config.yaml
d_expert: 128
d_shared_expert: 128
activation: "tanh_gelu"
normalize_top_k: false
init_std_router: 0.0314
n_head: 5
optimizer: "soap_variant"
weight_decay: 0.057
grad_clip: 2.0
warmup_steps: 200
final_lr_fraction: 0.05
batch_tokens: [32768, 65536, 98304]
z_loss: 0.0001
train_tokens: 465600000
Below are experts of layer 4 (counted from 0) of a mixture-of-experts language model. Rows are named router (the router's row for the expert), up (a neuron's input weights, with its number), down (a neuron's output weights, with its number) and show model dimensions 0-223. Each number is 500 + 50 x the weight over its row's rms, rounded and kept within 0 to 999. Numbers have three digits each.
After each expert's rows: a language model's description of what the expert responds to. This comes from a sample of Wikipedia text that the model never trained on.

# expert 18
router:525496516550532479522528487564428495510533541529471468529478506606434573482461512486530506563424499485525472592486588551482420441495434494497568476550533572538484521531467456566494411474482515534419415516446550499516496392475498509472432508527489501520503469503539670477444493544549551486558442534521369468540494511496500498531511423551459391441543416468547461458607587542456452558445474442511465475627454458519544372484439598478563520514517511454511561483475557543522599410505521402528458537480474455397542566462378578562427517479517469446453536586486478518552500573469490569510489526510504569487535436430544546464591488483447537480476489560471544548412559450521516520533
up0:451443535466520572448509497556568538495526593537514478529445561380389510571492527452458455505546595494521550540506450457490511393540523460480493399471510553421471499579499473553471482557430485505498595541551463485432457572417463550466524391496507512535458550523516503487400502490492467527592619490540441499434569492447567482535494454534476472409426538445444565490557434501506478469547438430557462506550568560485521484528509421460518491567558519392544533541489525484531496559548465472535522507458501468488474499467558478465465524484582539445524536447503477442509540422494521458525494377608537584427479482514409579513440471535525510450571560474546513690546550575421505483478
down0:483466532525584520550497413459482548468549494561560527589468511396486428583552409431520462586504528407486467517548577561499430560473498459486454533501497592503478480535516484450461516496454653469488526398495541506448475433537499528511508545558497479581555494505508473500377465455510516527455500507578506482535478511510427469461512596524494423550495490475502567432490561476462428478454452575496373346566482416554502471502533462654513539518526443481518604510487474494473492573411513568552519485497495438511492496499431455431589549445517459492444462499527553519437557458460516470537588522511536450497455565480514520593484461509525550516427426444547538508558588556628466474549
up1:465477551433496477573526586533541556470534452486468466476463564461513520580577503470501529528444491502462467504554534570439540544596569566499565437393561488435606477530489565527503458542371534499486471474545524458476421473530498533449459538543542437575472498545511472570473507472523500483501542458545403521479584466417436446497485569556504526452537470557550529534513530463512468543563410435472440487502470491465557455611525519474523508493422500414460479467528534516606512476470492414480563414436490508588490483451516570492603568471427563517463563459525501644524537502498518491457490402465491511485510464388337569552492472414475579459486583589521491441469507558527395506534
down1:471500527570571543559505529471468609586530543538548534503515504546493595534543541485476405533444508584485458555414514558539477476485507464532428547492484446556519464524530491441512454545531502514446581508477519554488426470468471536526539433452495459481592531561435541486510514467476492510508530502409466608629601553497461561474495501478525553476557505524472539416441460474567356426412506402585482446470521498384530577531611483475494541593477422474510455533505591461467519428430433501478477509524409543515419483488467489486443472534501481545477435490412543556366579511445560468531430498529520521611458446503468574503492396458546410500474466561467489528537476442547519530436
It responds to: Month names, commas after the day, and year digits in dates, often in tables and citations, such as October 12, 2003.

# expert 47
router:558506490481463540478464531541511533508514492496533503477570488477439492492572475527550425546496449514506473571531482527479425564483544392482509468519425463455447499436518538407418481451499572575511526547510512517506420477494562510428509514524481533510491510509581411495509539628583380464543520483516537520466491462459604480562433548467456482556451641542435444530455560509536438546552471580474444450515431487563530518537540496408562518462481496518545428542599609430627439458510641408521510531491491456550507465493520376522578434447442458413486470480516467478443561387474486554558545423558498541480511436629542515445571530451506453492569508563495495535464486499502459483451
up0:446422552514555487517531418507497544503477445468437482486446551417447477531480484574417468546509536572519504495517414490539501507518537454445480426520390431488515533515519421472429552618626491489543565485540433556541473478476526476456557503543532470598572580562534507445404467423526468498504588492540446556466480433424538574528499445390559554490409443522463529544499519411483467525518438533560508509511497538546475572535456422482536509588608520416500545528513428462493470531523458520509473432470361475563459480468524439508412563493572546369536532447509470539577536433543473490511475466569575476540494557484488604506508470560560511576484519490490471595436496531387480466472
down0:504494555539551527584415456510474517484482497605578546570489528465399470530510513471566574571517475466445556511476558465494421563467540485530485547447504527575550543556546468450501452471489663524525479448498549418533470429506544486534480463388573521452556503517509485475396465484511560404444500563543459514501401455560484539441415550543416521501481471465486494591552558459378351472522532445572415445548463433529461516525503457594517491514538493491362486539498439543532427570438546495521519463442459455549515528518414457497516460528529451553441438508545511588373569492533529454456567552540476428491469470462523533522460524548482478486564462484481507499489511552489568605541
up1:542514573474549507558495538447493505401432541411453504449384479459522529493521503504444507492467456487394472561550552505522555497542510520562546439463520420367531479549451494469489495533454565474592527571481522424457554428539489481480531516542535477584515613587524524449472464499513506478432569533486496502466500522494492439536508571540485519427479479530551530606512472461530459516466530400390473549517511517481466420582463556518511461541438561455546494433555514482592575550555497429450509363486453443528506511506528440491491597551526538543513483418585510584562494482474506419511534482467403542509578454472353596425500509413465603434466505533480524522472477468592410476567
down1:523575553592536532563505419525513560504513497512598490550525452456496614451502417534483488545498520529530356620475541606445532471479493443485454478461506427476453548443526474505465505443560486487382477502565532561566530426505428412515547452551530468538492532607521479490557515489415578516485481504414521563584529479559461513495487507523536487505533470540423479485433521449521431502378508477532536518473467452451530485519575478536475498445434403489492409455550520426550483466406443518508525490539378601470474502486579517466446529531471497473525557416449500549439607483470546547469431517498571546556563530523530557472428460376496511549547479601512517565488436571543488578448
It responds to: Nationality adjectives and nouns of arts, people and culture in biographies, such as Ind-ian, American, film, design, music.

# expert 54
router:554483638350565431471493482600508535468454488485472492467533526575505590497564519479513472512545516476537600538534479553465438424414589474547489514453406462481458444458551524432550472463434504528568510466547530536501429510519581539353597500467483504559470558480550487480505483485529545459481452513493399554558496493452474452549499516479456455518418452532463513527494562440509508611512518472506411544484395463510545456486539423484511488332511519591485477476505528487523598528467554370466549545468490516490511520533389537568621482450486525465456440573446477449492534549535487554544505470498467521468516588550532489521530604560446507553565457478500521536526435426567461485465
up0:444485517548506573510465451522491550390493462541497508455490567359440476519454488528449504508501554481559441509533469535552520466513571559543496500490411514419423534544569427520473506470535417448550531466462496477473448549433423514487520466557538459558491501533525427476448574385527535541538533545536450467446471445363545535518481462423486506433462456526426539512504487378613389497564419483589513534528458565493516464514506513499481500584558544477460457582575507510511451528468421490584480482440370463461462498481550505524457531462584593486562511459571448477450481461589436468517529515621556607498443564500486579529446547562587548511473496431514441549485510512395496473485
down0:458589516519540534477435486465404546477531433540533517592450459454474516525525496450512517568555509493487523457514551518480425623575457534533467546508386488518537547545512479486522519494499592526521519461509536500459483454440458513503511477476501515521536584549481510492435524437512513450466468566628416476537424501506532477387481590486439449452453519514516496522474586507517386349463441551558334435541411483530424569392538425650532504521581422491496495524518470525477456473453528515463530521551511472528547466542391495400557521500467533468523481547494533538514528521513526472480523546515460470447389532494435524514397574603537589497535384485464494535512569506559508480526
up1:501462559442558495485469562512510488440391462435443531462454501418469495446484536439467502539445455517467488547536519554492549540487500559492495426490502445375571457512522523540483513618486551450545474512487597428519476488576469476478514446474540482590478584520531564485507458531540453462400548478568395509524477516435482492475494481514541605494540487519493535576516474450486536462536496415380493577426463447471481384577519566576459539504426551438517592417521516488555580583470580505474601401474456422556518481614540523517551557499514528524491538467493553580533517556605499465443492479399468506533531453480494582518471445449489525377458530548488507467482537456548371482587
down1:503511512543627506520544531500451557496463526493564446542506466511481582472492471521447475541451538469561379536513547527449526538536542535554447445439498433439410457522475455521481472513543494498479505499486567491595436483421492480566598500555499602486493481535515489471573491480415486487462458513448519592523506421603426465420477536501468555516530510537445498446456547556580406489336435478469465517478498478350517542480525575497484533478437465480525486491569480434493514437440445546531557469583412551433497553425574465473479448484521521471502453474431565546369610569421544496503462485522450528635540511550522547474482502450626502532555472492449563497562481481577459564543
It responds to: Opening pieces of capitalized names, titles and abbreviations, often in tables and lists, such as Act-or, US, Public Security, Histor-ic Places.

# expert 35
router:480538476571444421530451487543537528518512532394551496427553489535419555513516538566590535555469448510491498539549485475491493639477535531591461487417573469520471475481479548484550475604509477494461443477506465438446399492494552453475567431423433495526533486617449445617504577503524442567445578577477487448535468583461538507450573601473581553388488539555468511498466499451500497496545540461498426416510512492440504405515478482445493563422487439461546534578446571435469483615496479529495515520402493569512438452476585459477534563442504568395527504455522566499490546493465578470475510514419402455493524504487496538425464474433418460572495534467521428542518561444564521518514
up2:515506474526451522513488542501517573466441539507544504554535609625443528498414518504512504487430529516521499509455525533541543481541542560508534467447501467515506497464470508514404486584483617554474484465488516476453475616524469462498457535531537512499557471468653538515545393556462312526514549545487526427561452585514446480539493485500535436438424523548532508565439484500589462563558587536483506519474435598466458479523476495473468591530494530381524501498460438531554473575545544507505414513413546582510522428528412414468494507517439476537502494494504596539541474475498476555581510485436478556620504470486507598386433414516469506479569512486453488531494379428468532425489
down2:487498501438509435595435426406535574514524578534480470460514567514436502544479517614405486497444432526329514486432477525473517467444463553524468470535478486479541439553457541550595524523414458563528558465503548520539507558505529496477533598532411556411458567549536547532508499443570516503511531524496529564461536472604490424593421411565548495483562485512518532503567494549446444473540534496523491564522467505462471498485586551579456488493427483511543530429531564510412564540326431437537555456623557478414435440527457482507533467423472489534457415478454528489502444542447470480489459497494473481520561538528470525457593497436512494508423523576519541515567545509578467538446
up3:457518520461459508609592460449516518512476513412480424534507503432472412565551503421501463468480547498403464444479543536503543502554500487487502544448442552562440487501443503591442491431510463457426526488548507516485488462439453597482458449571438534463433567498599493502521475537508551522523385516492467455581490469517457440577479513466435492622524459423621474432538541522455572470520557602485552475465475512479531518441551513615543453528472572418481476524466404480511493542488541470542465605454523485436655451574514517507478499580407452507494436527512489544489447447451445532585452516492400542532507542667487510539535497571508517596483459528552535483423489518492543541472
down3:387536468432512506489516550431497521477498634490523563467435510500448419504473581501534493511415514593518514586511481433469517500484447495448458528475502533568550504560517544516514555534524522589446546494371525524477389471463650438508437490531437481525583478531513461518535495509525472574577506512548493450556486411470581514534484467555459508439360445533433455508487556500460571458525442470626470588566513471512505439466513487504393436543437450578524581379561482482570462455403631536548448511532535476531494561448569486505501533487484538564477523502469433459514570459510502512534467385519514496545440499446452437512581473521484562517455457507457532438442507481599500491500
It responds to: Pieces right after a lone capital or first letter in proper names and words, such as I-c-eland, E-c-uador, Q-at-ar, c-ab-aret.

# expert 1
router:482576449385557464535514566515490494546571505492528535447525528394562514475410516479558463544474375436545376463514584466503572592525507432422487501566542459516599389530527508543496559513579473445483562553426519483533545467514426452443452471466517534560587569497480519591530620438466495470460440517502541374609456438453521500475400482539497471473608466562461523514479475440430499531460553490489535514479554481534493527501543521435473521517487528403546406479422480451455592422514538403513520483576550541492448490450520575478489519515497519526488499548532543484461433457578501412458525536478475466447499578502488498441460473459545561452504569585495492558477565560438474548433
up0:452479570497507578477558464540593524457440466521487472511556486390450516519489536469493490500451556529530500492521483481583507480609523385400519531476534497459447572546527512536504518583468469503499494572563472459507452469438445522551526483549584487539547517535519469470469535413475475498520558500443449587521398492405560489512559579488489480415512455494461463547532505368518461521576462532546481533564546567505415521543580405568427503581600492496541503560494521400469488439475430498567518450528413459493481551452521453465484463452473503429572461411471535481501600421490500398464515373579593515504442608467466574599502467582441499477451565442518459539461530570450461488480
down0:521439479559538431518462513495436486466517458560564450525448575560516540544570528493519530517563457567490576494516483544495424575515480505530507551546530437661500536602429473420488490489535615497506553445512577579491531567557501506500507516449506508454562482493531521530439470475520530493444518553511431443407469512565434540416445541539457491472549402514503507471556567482494455485461521450460442527507520508527522530431538456586493439473542416423516573590507512489535531510424509419497442536480483437489483529489338404490566532496502507512453573501492542519419586543464494399382583469488521411484390534413467512468482495545535625481510366450444554563431484453531501515530
up1:533448585471534450560528576490501514498446492412462516480443499467495545571467508574400560477480385461477502487460487529531543553608471541481537514442585482441560536534466548436448498570450511380520485508521576444480498473504512507417482544527555508505537573552547542559520364445534484486470520474509470518513482505495480483475450502576500520491558564603541519623465502464623470518470495447432537491495529476490459490591474539570420488533404531463465522438530494425592589504541511441481550525461445461561489520491486507485496530468460588556520598409564557610547500475503436380456501481392447576432507395470406544473470443449499497461534537508412478508466518531550383514566
down1:527528495559569489515511434520474555524550538412641565497519500465491518420532462475486438581463539609556436585416486590489545518487480498559405536442541448576455558438547404493542542459578496470525454472542601556587411466517492433500482496534534536587520519605549510527601479470449569434527468564410510586580571439574459498457500429547541447467529534592440460524489488433480443488454478504478459454516478525444510508565556540555457521451511428468547470423562561445486437490379522536478514530553394578494431517490559563499455525450454452445449509494426476508452574472442508414473470583439496532500488506470426517537415424476479514514523442542524545519518487465537487550447
It responds to: Interior syllables of common Latinate words after a prefix like comp, pro, resp, e.g. accomp-an-ied, conf-us-ion, ex-cept.

# expert 36
router:590389539550524549554473607491495482458505553514490487573422483484478480558576484488415605478434546482481414538529499482519462421478524529539633494591452542507472578516488489444505554497422512595433448577514465487498505590525555558597444532505534508414585549452547488508499468448499512470489455491441416548510495496467467452493540397508469540380508484515434559535524604524501492450449478544513492540426493531473546573480510512589510387548522495550417473450414530432442479445580436515471520420512497511509532542546500492436524566560471476509470476466555541502551533595499452557430478442509502581467529482472510430546532474580552373504487482376558560443487422548489500491400
up0:399492504556505574503474446574508543368449577429489463519495605411388440575538487583506458446442498500531495543505416481534398446570476509566424443509472492460377581455522396566491494487485464514525555511525440518482444530442503465562439467489512517549450493574511439456486449405535422526527559504579441495517479477437512436465470520498546504467405469457533536547520458426488479541523434482672475476545545534491448550525426496495461498552540553474508518584472525441524516571524503500523501446437432487548524517528503419469461540501512557477526487453535531466500575365508552536521497422566440616530517550531514566520421432572572475490544505488560470573562566511419477552498
down0:492586531544536480586465534559454651465534396567562471545415547436569510530562465493505559576529483473352455501551532528464384504480429521524452495502455524572577479587484447501474454510486612511507463463559460534506527506511528521463490559401484528478562504522468523479416522458548568508469466635548475449543507453530542493473503617500428422437494473542504458518482525513562352440499460471559407396397485490533449517561553485565507533525521411514499517471490475594485540445463497486499459468522490400477535464577385446495506488473460516514503490477481501531427558539467584464483574468502474477499401512498481456504518587585554589481471493427503537467470506502561514473582
up1:500489534425505464515511582463468431463408442429426578506455510479448527533483513530497512484471468446499469568504546609525488485538485529419517429439546417407557474540476495469484503539438508464587559543545414429494520546508513482472471490431592506546476557496536504558448431420547543536429532465558438479588486553539453509524510568521524473405511529567564514583539454397438509508522421428419478515472511492468519454566536507531468421505391511453502565476494476455575534545554562441520562460455478438503510488503553543537508570532465536559485599464500534551601546507540456473490495492381454614438604418477345495502532419512405649432505515537466484492460511508507444501522
down1:464443549494493533503494518544440558524507493487567448504503525503525506483509457486486529608482473564615491567441519538470464442503509493474511546520522421408410509404460458471470544442591467511483515559428549546503384511475460487578544482535532531507557492553525527558548493567466547495533432471431457669596534548542499516508496473560455501539441508584446499511447510427508530466344476547489519508462525506402572519497492446528491589492463454504555454478617471389519449365368500531507495525584459545572436585602434517501470547524498485521528447484410569446510502507440502514475523503552436415564472515532512500423441428553598493535529486557431489457460488478489495564416
It responds to: Bare spaces and short words right before a numeral, such as Chapter 1, Article 66, phase 2, summer of 2011.

# expert 7
router:496432565416533443546462497543552509489440550519596523515486479544458379557517520517520500473475456455486533488523475564568546433643554485521539515488451538578482521532467495509542500512417480490521528536509514571490448534467435552587541488481450518467499509479537438495543551444539554458575459494511425524366573529486414383555562465460555467491459605506434641382496611481494478473468468469538556523521527489477493540429563489509571473471513548458416496482497480522510544510422456497436483429444541473445529596418421556476407568429457550515435514468504490479492504476630563447522447444443483572489537543528510542563530509622444532550421485426487455518557465587549464501440
up0:538509627536469536445477506509507537437469535476509465533541583436429445556518478498475460521471474528496514514527481534556524441459440449480431460503490535456469540461597423553549531534536523526560617580517533491441488539495443532494515469530491458537492473505513451457399533384539476546453563475480444489418408427428511504426431468482496521448452446414513513543542462390488469516549412532637512566618469571493446554521550461482444518542550447457542576589476583425575486547511495538536500496455393466535495529469498479470405585479601530491577515417533553477569541480412559510513498476579538617535494530435447547512481455526589449475485543441533439586528462456457553487590
down0:468520496513506560535498543465486552448536455486578538581527473409530494548446440541495513642548521490449458509535492512487380525499449551529441505480545513509516481593496406521504541540446705560478445457492479559492493470496457527552483536494493464564543542525524552532381540463536589511503443534539470458536496455439448513458534588436494443478518519540487483493488602515456416425469474514567379413511407455499557498476572423545553493595529492491554512468482464533461523561492541476517494452503548476460490388603472479490540480439473556451431545441549547494437537427472562459430597490497451449509454536424528431420464584639493575461523490469533560440424478467524535460494
up1:572459509468488435547542577460535440446440489438446485447500567461525546552458545555437498508481422545422456543565592478505612510491505575425484444485514474354520491494508549498520483528397493476542508521513475473577504423515564448493476575397577451524521520590481459521424397365486486519446569499571428509538502520485442454480493568573442538480474540494603543567589433429538526490521502440414401535440497506469498462531499550534530424571515524511495575451539520461529559496534453450518507448409474475572557509528556451390480544508445619563566552482546552495559474463505439499417493488512520548457524436496503551475526553519479570459493489556397525451442483513473374484499
down1:455506552589593475634528512483430586474546524510626416487451461406449472465531466489462496530450505525549429512453499521490444480516471441515471532468468449472373516458563508472533521547560506519535466516470573568584465542410480452551521388508516609462573510559542449448565517464469538462537542534417459539611551503557459441476500472551455475519507477508495480490470487431528386456413522555472470438525536554446534521560505440469543524522466429554579497487509558406479488450497528546488478468488394545491485490537556509452426527409470577488477536576429593567389527411497544532514518569485500494663508465531558500575457463435538507504507427505537489537545450480533475515401
It responds to: First token of a new line or table cell: list dashes with a letter (- A, - P), table pipes, paragraph-opening capitals like The.

# expert 25
router:468476541604555425434522451514347473460558496505464432553433455490454521471562454492364550421547539562490464549474441457513569426553552523535553501468518589519581520540501430467497430517466483477515529571538541490536518452502419531631482518533537511446534465496455612445431456615468589569581492496531495506529490484502537433490539432498414467527446471390468491527529496537455490483520464516535444474566525516502440456505378477545512522549465492469429588443608533451483478485504553536576552463537496449554532499410508475502378493436493447508438484445544492485549448542481472586527411445436552650522459496452536520523596490479504460548574472448539564522534496525533499493488
up0:388480515518526579522489434492601584502566476424394496513524514397419501569492507534487542513490513469560489510546496574508500420578455462438474501466487528501381559477509498488547506535476441427530564560522470421505484535461475523463531516526488498526518484499465485488448484459458499500499551526535449502508455377399538475499436444473552475435494417485480498570529405360526539523529483542535503451481528528520494494508541453489491467598504501581541550579553546430548476522455430504483461465422439472507471522520484523552445606460533503557531490381480593455589511416497500443558537499525567495455484536513552607496423533528593550434498549434555464669462477525325479555528
down0:477517553504490563577497438511406538499516444575487467613481555463456489558511460512491535567530559450496529525543541444484443582472524470560523552549396500501538504523520460474535492509435648528542441458445620484597455517542457484480513527531453492458613544524478559466403519547560484528462551556550465494498429415493424497493409476537422466401507419492387524586449483514524402446518465479533398467475523431532465556563501522574477494560652397523497499488532518477530511486475550557487498511504494452432547528471439481490545447389486513512475465462455427481464514540447503459499627522527578511448471511502534483533534560526419609402518412478442517566483462478556559482555
up1:467511594470500538555446454521444483372482517457518478490524514502538444543511500532505496471466411480522537554408431586564618543493417544407561458498557487405595474551523606447482486490471508484582473531542473484428565464460536469549504618474471500512582557470511478495473470422539487536458575474577414487489474470425467499433536595536556537536430500554535502545505467476494520505474452483433494586449513430564515449538568541586521531597515575441533488419543446487537571540556490473537462482457451430632420486531535531497558561542483572558587478448511493536570518543459482449409529477443457515537560421508342530461499490555438574469438518504459504465511477510476448409487
down1:461481514512581553539474531468450531578578495435619492431513551470517607458486499494448458604562514558518454564500486539504471533538527412575449481411498493564476539476476433508572590512497431503405471527528563544545415454573448438524518518514516456501505506562466526512474455521482576567542423531418596604545486481596478513376460520513470515548509493478475458507449482474501481436469539561451455478514552579363499494488447511514465597506407472530522579459512562435517447386422528523493499445517339504471579452472532484497371521544494500439476436467405478468494596493483533574483446539507573490619473499509548538483536442552511449529496479490501480541479456506559499579517
It responds to: Pipe, comma, parenthesis or equals sign right after a name or word in tables and lists, e.g. Marko Malenica |, Dale Mitchell, (born.

# expert 50
router:428454535534430614497522486500480438381547523511450477502525491459338526436489518502479520555493520603469586545506487535503501457517534508532464523483442458555453355475492481420516453446473465527577544461569370483444475532537535485513544469516561542474454454551526465541463461649489543533487504538555552559460503410484576534485532459550551590512425438530589432509451486561564511554482492589497554496482495487465553469557481418500579449406535497491473543482550445537532572553541575532510466478506458523501446612527413503520549465502459663453544431416411421483501528541529487522557411508514499504577545448591450507429478508469445495595501490456534517490492491499501493469535
up0:470506568510446564539444481491502592523452530513479516472482531440500597558473523525517496564492546548525498509546505484512468469461453553476415423458401530410460523625468410512541575516466507512517502503473590477478451547493437446476477509513495467622543556388440538434518471362554568587516542462559437529447417449352543483490534521479475488452491449458434532529505449412451470472552505420514479478596522549534539500513500479542490520586528520472528542592496484476551476596515479508438509464452404430533494460490528512459410541342527561512589514434481534496496467515510444457518540436579588566441430573467436586522541562530556547470505562483523439604531476499459533496462
down0:484509538591586531531507463517473566538469482585504525602482487517533519648566455435511561638528479452505496562568485588518472531531535462468524485467464482445507530506537473504429516498511666486507522483478584465463492504430456489518503494486514550509518523559509528497420448470529503500435521651588420481534484490524473541460429623455437468415471408514505498530458500483496330439492460421574463476493481400528381512496565433539518484567544495466495511595510451487535474515475497420484484481469537415457523442466408515541532531427456512460429432526566527538462572491396506494504552418552534429468442544492447552520418557467542543537558487445473471542445556524491510473556
up1:621469578492539400501502504526552447426431486487454503524470490425544492475557494484458517522462415486475407542474481491527518550578506576497521469457521478419510484531525559482453503567443461449609433482445586517535501478613532527464470502462451519587506525551558487541523520457507456530401540474539417558520493555600464430451464488567496498457470530495489472605510429448448589535493524473474484530487515483524516459497443552545523440515492519496492534431553494464649537510517579387526525380454446427570550474476482486511525485495436537547538504549568538509597474561541470462533514530428466593438597439474434578477503441466511672470443533545461479507460476583567377525563
down1:489544579492533456502465503551493554512506484486512487477465510489474579405539505457454411518478530580607455538462485575434490553548439488557385538496520482509443511467576548523533525516557461444480521581516559664573461419518594435506546456495496552479531457545486515563520496503407473440545407518452473577514539486602518530489541422547495414480532519500447464518446458464528466481401529463398461484439422526417532501509541471464448543470424458451560432514587560503486591445474572540488487520525423575517459538525598424528449525387451485566435537480354531490443559493488531535532459512520573437587486426469558528467402491437559544490481475532424557501548537555488500514475
It responds to: Opening pieces of capitalized words in titles and proper names, such as You and He in song titles, Gu in Guinea, Is in Islington.

# expert 58
router:588558449426450410549438552534448546483525564482544581427496500459568525481459435437464430614449467487571444579493544450481471549454485495468500499457485415584574474513535590478471479509588527494488475538417501538520527475470479459455537410411504496512464481583477523530473608475503529498514473567405512410557541517495541534545409497467474517491571519588435538507550459408464486529443557504464529536450558557539489494507438455412418552411499501443636469487410530577494455535501457454582532511500489460468469589482544547487488559527553465468448431576504455469457417520559595409507594571430523509443507608427501453429451461498541535520408514525485512531500555499440555528519
up0:465466498538466522451477456572548555465495522461519521532449534444540488530489548445525481517485556495461436528445434461533442386574495458436489393459487523439433537545565505528419475534562393504530482542527445459499481576503473489544558485540555468612464545536565447498426473438415452531508543532531399537450449537381544483493528458456572495418484473517447505560497467420476349560559478475562585411555493523517466481531493473565439571625609526511513527540512460468535484558430381532586456401457449469476435506479500501438470440494550516536537512410545502498457518453493554474514533436590537524493482571486481594533491512598524590464490561448613473585498517480452448513511
down0:507539507516527525533420511515492536477453476557480427634491470493527546538541490485455522551521398451420536468474512521431495571418571481543499488612498495579576528542504459471474488490469652523519501443557539423448490508569535496492471530486558557547521488609443524524438519494489470585425536562508468459550426520501413550447442553493442480468493520500457429506542536491504312477498470452542425409518483452529527577440577512586471482532576418477438523513406489520423458501454457550561446605568477502468496512532395511407527435538445520508450497507471510474457560493497531435426564477483548486507424582503440495474500572563435534488497425448537638526458579529485522470554
up1:567469603512516499526516494546514512458444462414469492445419490403509500562587456517508513531487443510425487462467513531542520526518494580432560446455518432458569476536554568521485456533427551452572528566509474462525517495510517544486495508513525485543525510531554496581441452389515515537462532486549396543535503504483489487488494557550463519388447483523529506529470487428523490515545513380361548561487565474482455425574515593506486461503425554426499521425597455419615564573512517423505540458438443406557484514514493488527547594508427540531488556492536492541571526483551424368484471474428489528410575430497403560528588439472514621438464484508513503440486494549554374528509
down1:482505530562576559541465490486481572509524503524593459496451427495491549568495476521534487548456583583500448541451525613499493509512531410564431562484441446472504566499573483513485581547506494527492499531462530624526458398544607425493551495541519569555554487524530453535569447446381472541474514566408495589498511471525447528519488459551535537490550507528450439559458505391475447427463520478413515527542448525400447550509514429508430565531473408544605429448526556420501503409486508521473471518520401479546469464531537534423400537439498542547511557527466442525371552481428519475505443478512594487553459472513521505422390488435582459526489487547505567568531568443557524473520
It responds to: Middle stem pieces of long words after a prefix, such as Conn-ect-icut, in-sp-ired, ac-ruct, in-clud-ing, Ol-iv-ier.

# expert 14
router:467427511452572559470525459502516500565438445466527529504452516518537524533521476441569607472492551488559587510471373553572457423467493516526483470458342526461527493537516566535484593469499521555531384518498462544540571507522522608481521501538457490516449552500498478460524450530458463491569387465642449551459468566458508472464559485537501515538515416425410508423476556514435511561546463470507478521611384507479538556543454621505611529556526499518514570579424438511454491484440456440544518532546487481579537396599450404582530473432420453489469549518456460494525514590525457487517490479461548479486465461574511521498514462465476507469572476522524494432548475455571500528406
up0:425460559454494519489482439546507492466542489504455522542486536425435532513459563502416517489592533515600460507482510521511495419581429532485415443492385502502436557474464440565559503506492431513547506455486454517456447539402593503479563478529482482604507545554508418452462475442494486527475594521463477527428455468386521458490543437420517539446396523500441498513504475415502518519517516509594535542470501499507389510441554506555466522568566469380527510501510441475552545545540395493508515407445434468524498530528483507445456570494548574497530513429525466516543579505469474482584483456561493538496474559524457618471523540613531596526526506470538381622499485603355525528460
down0:462543514490552542581452541496483618445446465569521535563486469497591513583512447444497509548521619496458415417580514549558407575498461524542506596562446496565483484504527484480540481502490645452524465393527529474467439446519480533428473527462452549447533583572483503480370476483500579511468538483479469541520504467492469485454435643490461455494518430535524479567455530553541369437425478493547491505489414486511537496441541423547526490545580418527494492516467436452528434491500557543488506478544472393433469441589476472427532518473470501479494525575554550526433515502418535483448548554505510397456461571486568431500431529522486526522605412460538578517494516437478537526578
up1:590542528459536478557508558526479521449444448458406524557438547412524441471502488498530510556448516506493441507488575560469504493499496587508541435438549488378580501501494487516522561472434560471576546571459515454577450559549453461522493490483502493529528571558509518541421409413480445503386557485538448487500502510521426542515492545530498564524482468539508466531507487440529526531543465464418452581533527522500466421654471546551482481508385482456474485462562502454590556553494511434486580454454401474509481464566522562525557582544454562532501607483542455614541465535496412436471523479499420518444540426413405518486487522469445600430432517519398461510420445536505386442519
down1:487468492553634508549497585515461543496518604476623472518506501549491500452526445534490497514443461504569388563458500505500513466456506445538451486504589450506456559449553512410495535464529452515490489434477519546433321430483531415492484528572540554484522514523497561458567486482411547532502474532394488565497541546512476539459462407537496490553556514559414476497484468533565455452456575532485471476565483600394504490540551463494418485540379467511622473520536439428547460365439471505497524552514408551491526511515537523521371511492470518498492550498428618523474624404443517476507472486511546527594528536467462520477514399500561523510490501552502570485552534488529482511442
It responds to: Trailing digits of years and scores after a leading digit (994 in 1994, 003), and field names before a colon like District, County, name.

# expert 53
router:437523542490490518487548504493424498571544517506493514463585519492512512537472517513593388514518540544544454569530492470529483367480479415393519464487442556431439443433451504429437553423474629517398629479545546490453439501460584478467451518527512485475546511507536583517531560482508406493554444375448505500483441501489449506471491469495497459493352540486526487525462422520560509602514517526499435481459444482537480602535498585576463545521484519413514472457577432472521477439514534460482474483624544431550515463489542473476521477502510507504520523543435503476517543394516446612490574450613495528544547421542515502421524490469557514425589571565523458570392529477463472496518
up0:401509473489523542485479493507545555443527457524478462513499536450429504508513553575504389607416557512517480506471420538519472482566543461486423415498475527465538593595534512433495498473519495500404586510526387489450467549492528494535562525465489517472517557539544469473416493423422519548562541558565360536442409478470474466542501400482469554442483493489460634529610470386502529524498444474575473464545573552524430517460478488544436525595594488470452506556487486392515474559557455522558491501482406502546445558504437495519509535402497596467567451459472546484556538458472497473521513473560494506395473529585497560540467445564563509515502469555477437629474512536409476509517
down0:534499530482490531533416497492476563481522423532501516521427457467454479474489418504484565632500439538498545549545488550483439563485494454590503500527485526463536459609473392439569486506490686511418559459464545504543433524541466517489482451504620452472570563577503520523397504456506547495499522526542408494480501471513479469485463549467429443547561457499474504473525574478511375416505480471569414470530454367592424537568539441580511431552590512468426490446478476542496491544504463485540518492512505440526572450567368446501507504485533496477491461557547598459387555540487535484503574473518534485565461560408488483541484497520466503473485443469532499543425530490613591443531
up1:540494611485462443561456530488537463450431555402429531479465550424495521466521498554397497540430453470515472574557518559544606567522449574491481466451555454422584475533473526494446479537411526412531510549468521464535528442541479507426488484438525504576468563564543504505458488520532519456377566545553412586541464539506531462461543549542517550454474493510553510562496476453528549543468499425462497536483463498458464444571471555499545387472409525455538526432539535473587512525499465418505573430457415484548488475570534464497559535531506554545538503502499509534568466548485517466460443472423427523424545420466372526527526518373482602427403522570417503458468512535535378496576
down1:476464546589536496551535566525460527548512497439598529407504461434468426516518511524470487521516533547587372550426496609465489470471477471509469499465577471498429546434514514506472464501553486568478543585532562585592429476498423488464574484551499493539528407564489485440526416486368502534491521584434583643582474446529389492433557457523502496490494556539472470559480429397539412443487468499527435443460531547417538507580581429454485482558411487496601477459571520480543498391500503500476523566552440548505470506531432490450426528527413451442475551455453519525516515449494480553506438485585523510546540508508521550521514478528575501563494510552504538507629498440487439514482
It responds to: Nouns about films, TV and music production and credits, such as cast, guest star, album, director, production.